Experts of a small language model: 15 layers, 6175 steps.
Below are experts of layer 4 (counted from 0) of a mixture-of-experts language model. Rows are named router (the router's row for the expert), up (a neuron's input weights, with its number) and show model dimensions 0-95. Each number is 128 + 32 x the weight over its row's rms, rounded and kept within 0 to 255.
After each expert's rows: "gets" lists some tokens that make up at least twice as much of what it gets as of all text. This comes from a sample of Wikipedia text that the model never trained on. Tokens count by the router's weight.

# expert 5
router [108 120 113 176 119 120 170  90 145 191 102 137 180  78  96 126 136 177 157 157 129 122  86 119 146 186  67 154 131 144 166  94 119 115  89 127 139 125 116 151 139 114  93 165 107 134 141 101 107  93 146 144 147  84 139 188 118 118 136 105 106 207 130  82 132 148 119 167 115 147 159  82  34  98 146 143 164 181 167  94  89 127 147  78 150 135  77 136  93 149 119 136 139 165 171  67]
up0 [113 177 106 131 103 132  99 145 167 151  88 193 142  66  85  64 145 126 159 182 155 177 165 142 138 162 105  98 103 144 127  67 145 118  84 145 138 165 117 108 103 147 135 162  71 112  74 154 165 130 124 172 170 143  78 142 169 193 121  97 127 156 149 166 114 129 148 102 126 195 127 169  84 149 185 125 116 145 149 152 128 144 117  56 106 191 152 138 137 136 126 148 153 154 113 104]
gets: " was", " is", " were", " are", " had", " has"

# expert 0
router [121 146 126 173 135 181 144  97 154 155 114 126 170 157  93  73 119 154 126 168 137 164 186 154 166 184 155 129 169 163 127  81 152  76 172 175 150 108 126 150 136 122 186 133 119  89  57  97 120  89 143 152 158 113 111 116 107 124 172 149 164 130  88 137 181 132 131 140 154 152  95 102 130  84 130 118 111 121 110 110  98 133 128 104  97 175 101 121  78 213 134  46 167 101 128  81]
up0 [170 152 131 155 184 167 135 167 123 104  91  65 174 132 105 114 123  75 112 127 120 132 115 121 162 158 201  71 147 102 193 155  79 166 179 124 108 124 112  82 169 100  74 108 123 143 122 111  96 133 111 120 119 189  70 108 117 148 103 127 187 137 123 129 146 129 141 129 117 106  82  96  73 200 142 137 106 101 154 146 109 106  81 155 158 170 132 132 123 136 131 147 127  61 104 192]
gets: " out", " up", "0", " s", " a", " in"

# expert 7
router [ 78 132 224 117  76  79 143 171 148 123 116 125  99 153 150  86 113 173 145 121 128 135 135 157 160 107 159 118 109 114 114  99  99 149 139 125 156 136 108 116  43  92 107 154 186 161  74 175 207 150 168 156 100 149 113 229 126 167 122 180 174  92 139 133 143 129 117 160 131 123  70 158  99  89 122 126  95 109 133 120 146 110 119  97 131 108  96 152 160 105  87 124 142 119 116 125]
up0 [112 169 150 127 103 152  84 176 100 147 124 152  80 167 106  79 149 108 156 138 147 168 149  84 164 149 119 138 146 136 170 142 137 107 135 111 151 103  75 129 189  72 133 151 134 157 122  99 114 152 135 116 159  68  94 188 128 154  91 126 136 146 158 152 114  71 128 123 191 190 131 132 223 118 136 118 158 114 116 185 156 133 112 127 111 120 104  64 191  87  64  84 116 129 102 122]
gets: "l", "r", "ar", "z", "ll", "er"

# expert 9
router [111 170 127 187 149 137  86  57 167 161 105 202 115  93 139 115  78 123 107  70 121 141 172 151  55 115  83 172 153  72 147 115 152 157 125 138 103 144 166 126 143 114  83 136 139 126 160 107 117 139 136 150 149 163 147 109 133 122 112 148 115  90 165 142 152 140 160 119  98 144 129 148  76 134 127  83 177  97 139 134  75  93 127  71  86 110 134  82  67 135 176  88 159 105 178  77]
up0 [142 172 125  82 129 109 115 128 141 168  84 100 113 172 172 139 149  97 155 144  75 131 106 120  92  88 164 128 137 174 222 114 160  85 148 130  86 128 106  96 157 136 164  38 148  96 145 101 190 113 127  99 193 156 110 136 124 145 154 138 193 133 150 132 118 130 138 144 126 112 151 126  80 144 118 123  83 169 137 158 125  50 117 112 133 107  82 110  59 138 142 105 160  76 101 113]
gets: " (", ",", " | ", " |", " ", ", "

# expert 31
router [118 177 112 131 122 106 130  97 128 192 178 141 114 156 156 211 143 166 157  95 140 130 121 118 131 180 122  70 149  77 127 149 175  96  96  81 101 120 137  89 150 155 181 127 154  94  86 138  88 167  87 107 135 174  95  91 116 163  90 152 112 128 149 192 101 154 131 135 104 103 142 175 114  99 183 166  81 130  57 116 113 117 154 125 126 158 124 109 155 138 120 132 175 139 167  53]
up0 [129 112 121 137 100 108 168 122 137 131 168 214 119 130 140 144 142 109 199 150  60 106  76 111 181 131 144  93 180 122 213 136 119 143 121 140 102 118 126 139 132 152 153 128 144 105  69 124 100 127 142 107 151 140 138 105 100 123 109 172 194  83  90  90 125 139 123 155 152 185 145 114 125  94  86 182 100 192 199 130  84 101 139 116  75 159 111 136 118  76 137 141 111 114 178  97]
gets: "\n", "-", "| ", "|", "\n\n", "The"

# expert 10
router [119 159 113 171 110 201 154  98 154 111 123 124 125  91  71  88 120 126 159 128 162 120  54 115 113 127 148 174 129 166 131 141 164  54 130 164 155 145 118 119 168 122 125 168 116 149 150  84 123 122 102  57 131 147 148 135 120 119  76 124 193 201 124 173 144 134 132 162 122 152 187 128 126  74  98 125 173 164  56 133 151 132 143  67 115  72 175 111 130 131 138 167 100  96 109 117]
up0 [ 68 137  82  99  95 152 132 133 140 128 149 134 139 153 107  94 119 127 102  87  72 180  93 100 172 147 128  72  93 108 164 157  91  77 115 176 111 184  83 107 119 109  67 122 123 119 174  71 117 107  62  97 156 145 209 162 151 101  97 105  72  98 163 172 132 154 132  84 147 104  90 132 127  98 157 137  88 141  79 151 157 103 136  97 138 103 113  81 137 120 130  85 118 110  93 120]
gets: ", ", "–", " in ", " ", " of ", " to "

# expert 23
router [ 81 116 123 186 158 124  91  65 157 156 128 175 152 111 105 117 128  98 128  68 132 118 145 133  66  86  85 187 143 109 126 107 126 117 115  93 129 146 157 143 181 103  94 167 141 120 116  90 119 128 140 125 122 159 156 111 146 119  95 179 133  81 154 134 172 128 135  84  97 162 136 142  76 140 150  84 178  91 135 158  62  56 125  78 108 146 136 112  77 127 185  88 183 116 160  78]
up0 [145  67 167 174 152 124 114  88 163 156 157 155 143 148 137 118 140 151  79 138  87 181 113 111  90 100  77 106 165 159 112  88 131 154 131  87  70 140  98  93 136 106  79  93  53 145  91  77  50 151 146 104 184  71 162 148 126 161 105 153 129 207 145 125 138 127 131 166 115 112 144 127 125 140 132 127 161  99 140 143 134 155  99 148 109 135 126 131 169 143 134 138 177  45  90 140]
gets: " and", " K", " b", " B", " P", " H"

# expert 21
router [165 122  93 106 238 151 159 174  80  99 118 120 149 102 147 159 103 167  73 100 155  86 108 124 111 116 106 102 141 152 128 142 164 171  73 138 142 164 112 122  97 143  96 112  79 119 127  86 231 130  81 127 156 151 136 120  86  79 173 110 120 106 131 141 136 159 119 107 142 108 149 167 176 117 122 143 124 179  99 118 197 147 166 129 124 163 115 124 124  90 107  83 104 130 108  73]
up0 [ 54 117 156 143 145 121 119 121 131 133 167 178 116 182 103 128  58 151  97  94 142  96 153 152 133 156 171 125 188  90 131  98 154 176 108 153 171 131  62 123  97 158 119 170 150 107 161  97 140 126 133  99 154 123 161 154 104 132 139 180 140 142 108  63 159 134 113 160 151 136  96 175 162 171 109 156 180 196 129 105 150 176  59  98 112 163 110 145 108  66  83 125 114 124  97 140]
gets: "ian", "ia", "ic", "ical", "y", "ine"

# expert 8
router [ 91  99  79 175 117 151 107  81 159 148 107 114 118 162  73 128 125 156 124  91 175 140 138 100  89 134 133 222 109  88  75 132 157 145 137 104 148  95 171 189 165 128 151 181 173 156 107 140  97 130 152 171 118 149 132  91 133  81 120 142 103  89  67 103 115 177  84 134  99 170 124 148  94 112 109 155 105 123 127 177  72 151 111 135 178 156 185 135 130 174 178 133 147 158 127 102]
up36 [129 164 240 153 135 133 136 129 103 148  84 124  80 125 117 145 162 160 114  77 105 155  99 106  91 150 153  79 155 158 194 128 168 146 117 123 137 182 130 130  86 148  98  91  76 130 155 103 164 140 113 192 149 164 104 142 106 170 174 147 142 144  94 158 169  80 142  75 127 119 152  79 129 134 135 131 110 130 129  96  87 104 110 161 141 167 103 163 128 112 105 188 133  41 136 126]
gets: " |", " | ", " \"", "5", "7", "8"

# expert 18
router [100 136 134 157 124  80 174  70 166 144 124 141 194  76 111  86 137 132 109 113 126 136 153 207  63 165  99 170 144  84 136 112 167  85 142  83 108 115 173 137 126 132 150 114 166  99 146 135  84 143 109 149 128 118 151 141  99 129  81 133 141 124 119 171 136 154 152 136 114 161 149 103  45 135 173 152 137 142 109 177  94 134 141  70 112 129 150  65  77 168 181 118 199 117 146 144]
up0 [147 118 181 167 120 186 162 148 144 156  85 142 168  90 161  45  67 180 155 133  77 156 103 131  94 144  98  59  74 163 137 102 124  86 136 113 100 109 142 109 107 134 162 151 110 134  75  83 102 116 101 136 102 128 176 177 120  98 181 153 110 117 170 131 110 126 205 153 144 168 103 138 119 121 184 173 131 113  89 136 122 144 177 101 146 127 104 143 134 163  94 104  87 149 112 118]
gets: ".", ":", "–", " |", " | ", " –"

# expert 29
router [ 97 162 151 106 154 112 119 178  89 121 162  92 194 153 158 147 111 170 126 114 156 118 158 125 163 162 108  67 160 200 124 124 170 168 171 123 169 141 105 140 118  83 148 128  77 121 121 159 110 185 138 149 174  74 169 167 123  87 135 123 184 107 116 187 120  72 127 136 126 127 150 132 158 143 130  90 145 106 124  60  94 175 116  90  89 179 124 157 130 129  76 165  90  99 133 159]
up0 [114  76 137 136 155 161  89 149 108 172 169 108 149 186 191 103 137 146 148 120 131 111 121 111 165 136 104  74 113  64 177 163 153 149 122 150 100 145 161  83 117  97 149 165 157 155 190 148 140 120 146 139 173 128 126 129 140  89  98 165 151 132 130 130 175 155 184 142 129  73 101 157 148 180 103 190 163 105 124 130 187 148 128 136 114 187 120 169  66  81 114  80 156 174 168 141]
gets: "ed", "et", "ing", "s", "es", "al"

# expert 11
router [ 79 143  96 154 164 109 124 194 191 103 176 130 204  65 131 114 126 149 154  87 154 172  88 107  71 114 108 202 133 159 117 144 143 112 129 179 138 136  82 185 147 135 117 158 164 135 115 154 118 138 164 121  98 138 169 117 129 116 123 115 123 171 127  99  99 167  90 149 114 144 130  82  70 107 138 156 162  72 148 162  88 146  69 111 172 158 166 111 135  90 140 111 160  98 164 110]
up0 [164 120 119 105 171 134 152 119  84  61 143 117 178  97 177 169 136 125 101 123 112 119 150 134  69  88 196 132  52 117 106  97 134 165 109 105 151 113 128 166  77  87 106  86 103 122 174 128 146 130 134 180 180 158 127 114 151 191 110 114 145 155 137 155 180 122 121  75  79  99 101  93 108 190 133 162 155 156 145 142 141 106 182  87 122 133 139 163  74  87 121 107  93 168 103 120]
gets: ".", "\n\n", "s.", ").", "\n", "\"."

# expert 13
router [169 102 125 123 169 148 158 147 149 128  83 188 147 175  96 201 173  99  68 106 151  99 171  97 161  75  90  59 120 123 153 141 129 130 123  83 126 174 146 127 123  96 149  84  93 162 135  64 101 136  85  92 126 117 143 111 135 173 167  90  95 121 147 156 111 147  95 107 101 135 179 161 105 153 129 124 188 109 141 127 173 131 136 155 129 117 148  63 152  67 128 157  77 127 122 169]
up0 [162 143 111 124 160 151 119 130 126 119 102 166 141 107 137 148 136 120 130  87 128  99 115 102 151 136 127 149  98 160 157 123 140 148 106 107  96  75 167 160 167 151 114 114 101 161 116  92  94 101 161 178 162 130 120 208 103 210 124  78 145  89 151 130  99 118 135  78 166 108  90 101 101 129 151 104 107  65 162 111 178  64 161  72 142  81 109 131 154 159 195  57  62 125 107 103]
gets: "ation", "ated", "ate", " to", "ing", "ations"

# expert 22
router [151 117 129 134 160 132  93 177 193 131 180  92  93 103 129  79 177 102  88  98 128 171  91 130  57 173 146  75  69 157 122 137  84 142 201 110  93  89 108 122 166 137  96 133 114 132 141 101 100 159  73 139 134 160 151 143 133 117 148 163  95 156 123 148 163  88 170  98 117 143 104  69 167 145 178 146  88 123 136 124 198 157 139 112 142 100 111  84 161 130 134 182 102 135 107 102]
up0 [162 113 172 100 153 139 157 152 162 137 135 151 132  99 150 129 116 136 163  51 100 161 110 190 113 140 101  82 105 140 148  64 155 109 139 126  83 157 105 124  54 147 130 125 123 127 120 139 140  87  98 139 204  93 127 180 178  98 144 142  83 171 132 128 166 135  86  97 139 172 174  83  76  84 180 165  83 125 133 148 126 149 100 106 144 115 100  68 190  99 114 103  84 149 139 124]
gets: "==", "===", " ==", " ===", "=", "==See also=="

# expert 17
router [178 133 133 191 167 103 115  86 107 113 130 127 101 134 146 136 130 143  62 143 128  88 165 106 166 101 183 133 181 136 102 145  95 119 126 111 124 125  94 124  72 145  74 135 126 155  98 175 130  69 132 146 138 117 105  94 138 121 140  81 165 141 100  97 198 135 109 113  73  60 121 119 189  92 130 144 174 167  83 158 160 122 139 130 129  93  44  90  90 130 185 100 138  82 147 138]
up0 [167 182 121 104 125  83 135  88 171  86 101  81 133 146 153 144 136 170 121 132 125 197 122 165 143 142 105  63  75 113 143 158 141  81 130 139  91  89 115 137 161 128 113  56 103 123 103 115  77 178 174 103 107 167 137 131 116 121 140 122 114 149  78 113  83 120 134 139 169 143 158 112  58 177  85  94 132 125 136 125 127 106 142 104 188 142  98  85  90 117 204  66 168 115 114 146]
gets: "er", "en", "ing", "est", "ard", "d"

# expert 1
router [178 109 149 149 111 131 157 142 112 104 166 130 150  57 165 103 134  84 188 146 139 154 173 190  88  91 119 146 100  85 124 146 124 185 126 157 124 161 109 120 146 103 165 137 133 144 183  60 124 156 132 177 143 140 147 100 140 136 143 158 131 211 112 115 177 147 155 163 146 134  41  71 119 128 190 120 177 177  88 133  86  94 119 101 146 126 128 148 151 166 155 141  93 150 136 125]
up0 [120  94 121 134 118 118 187 131 152 141 155 171 160 115  67 174 111 121 127 119 169 111 163 136 110 136  94 121 132 166  95 134 194 113  63 104 128 143 123 130  67 154 110 196  96 151 123  81 115 113 120 150 125  75 149  80  80 145  86 191 125 162  84 106 138 141 156 198 100  98 117 170 112 156 128 146 177 123  64 142  80  97 118 168 132 101  83  85  60 108 137 116 138 129 152 100]
gets: "1", "2", "3", "4", "5", "6"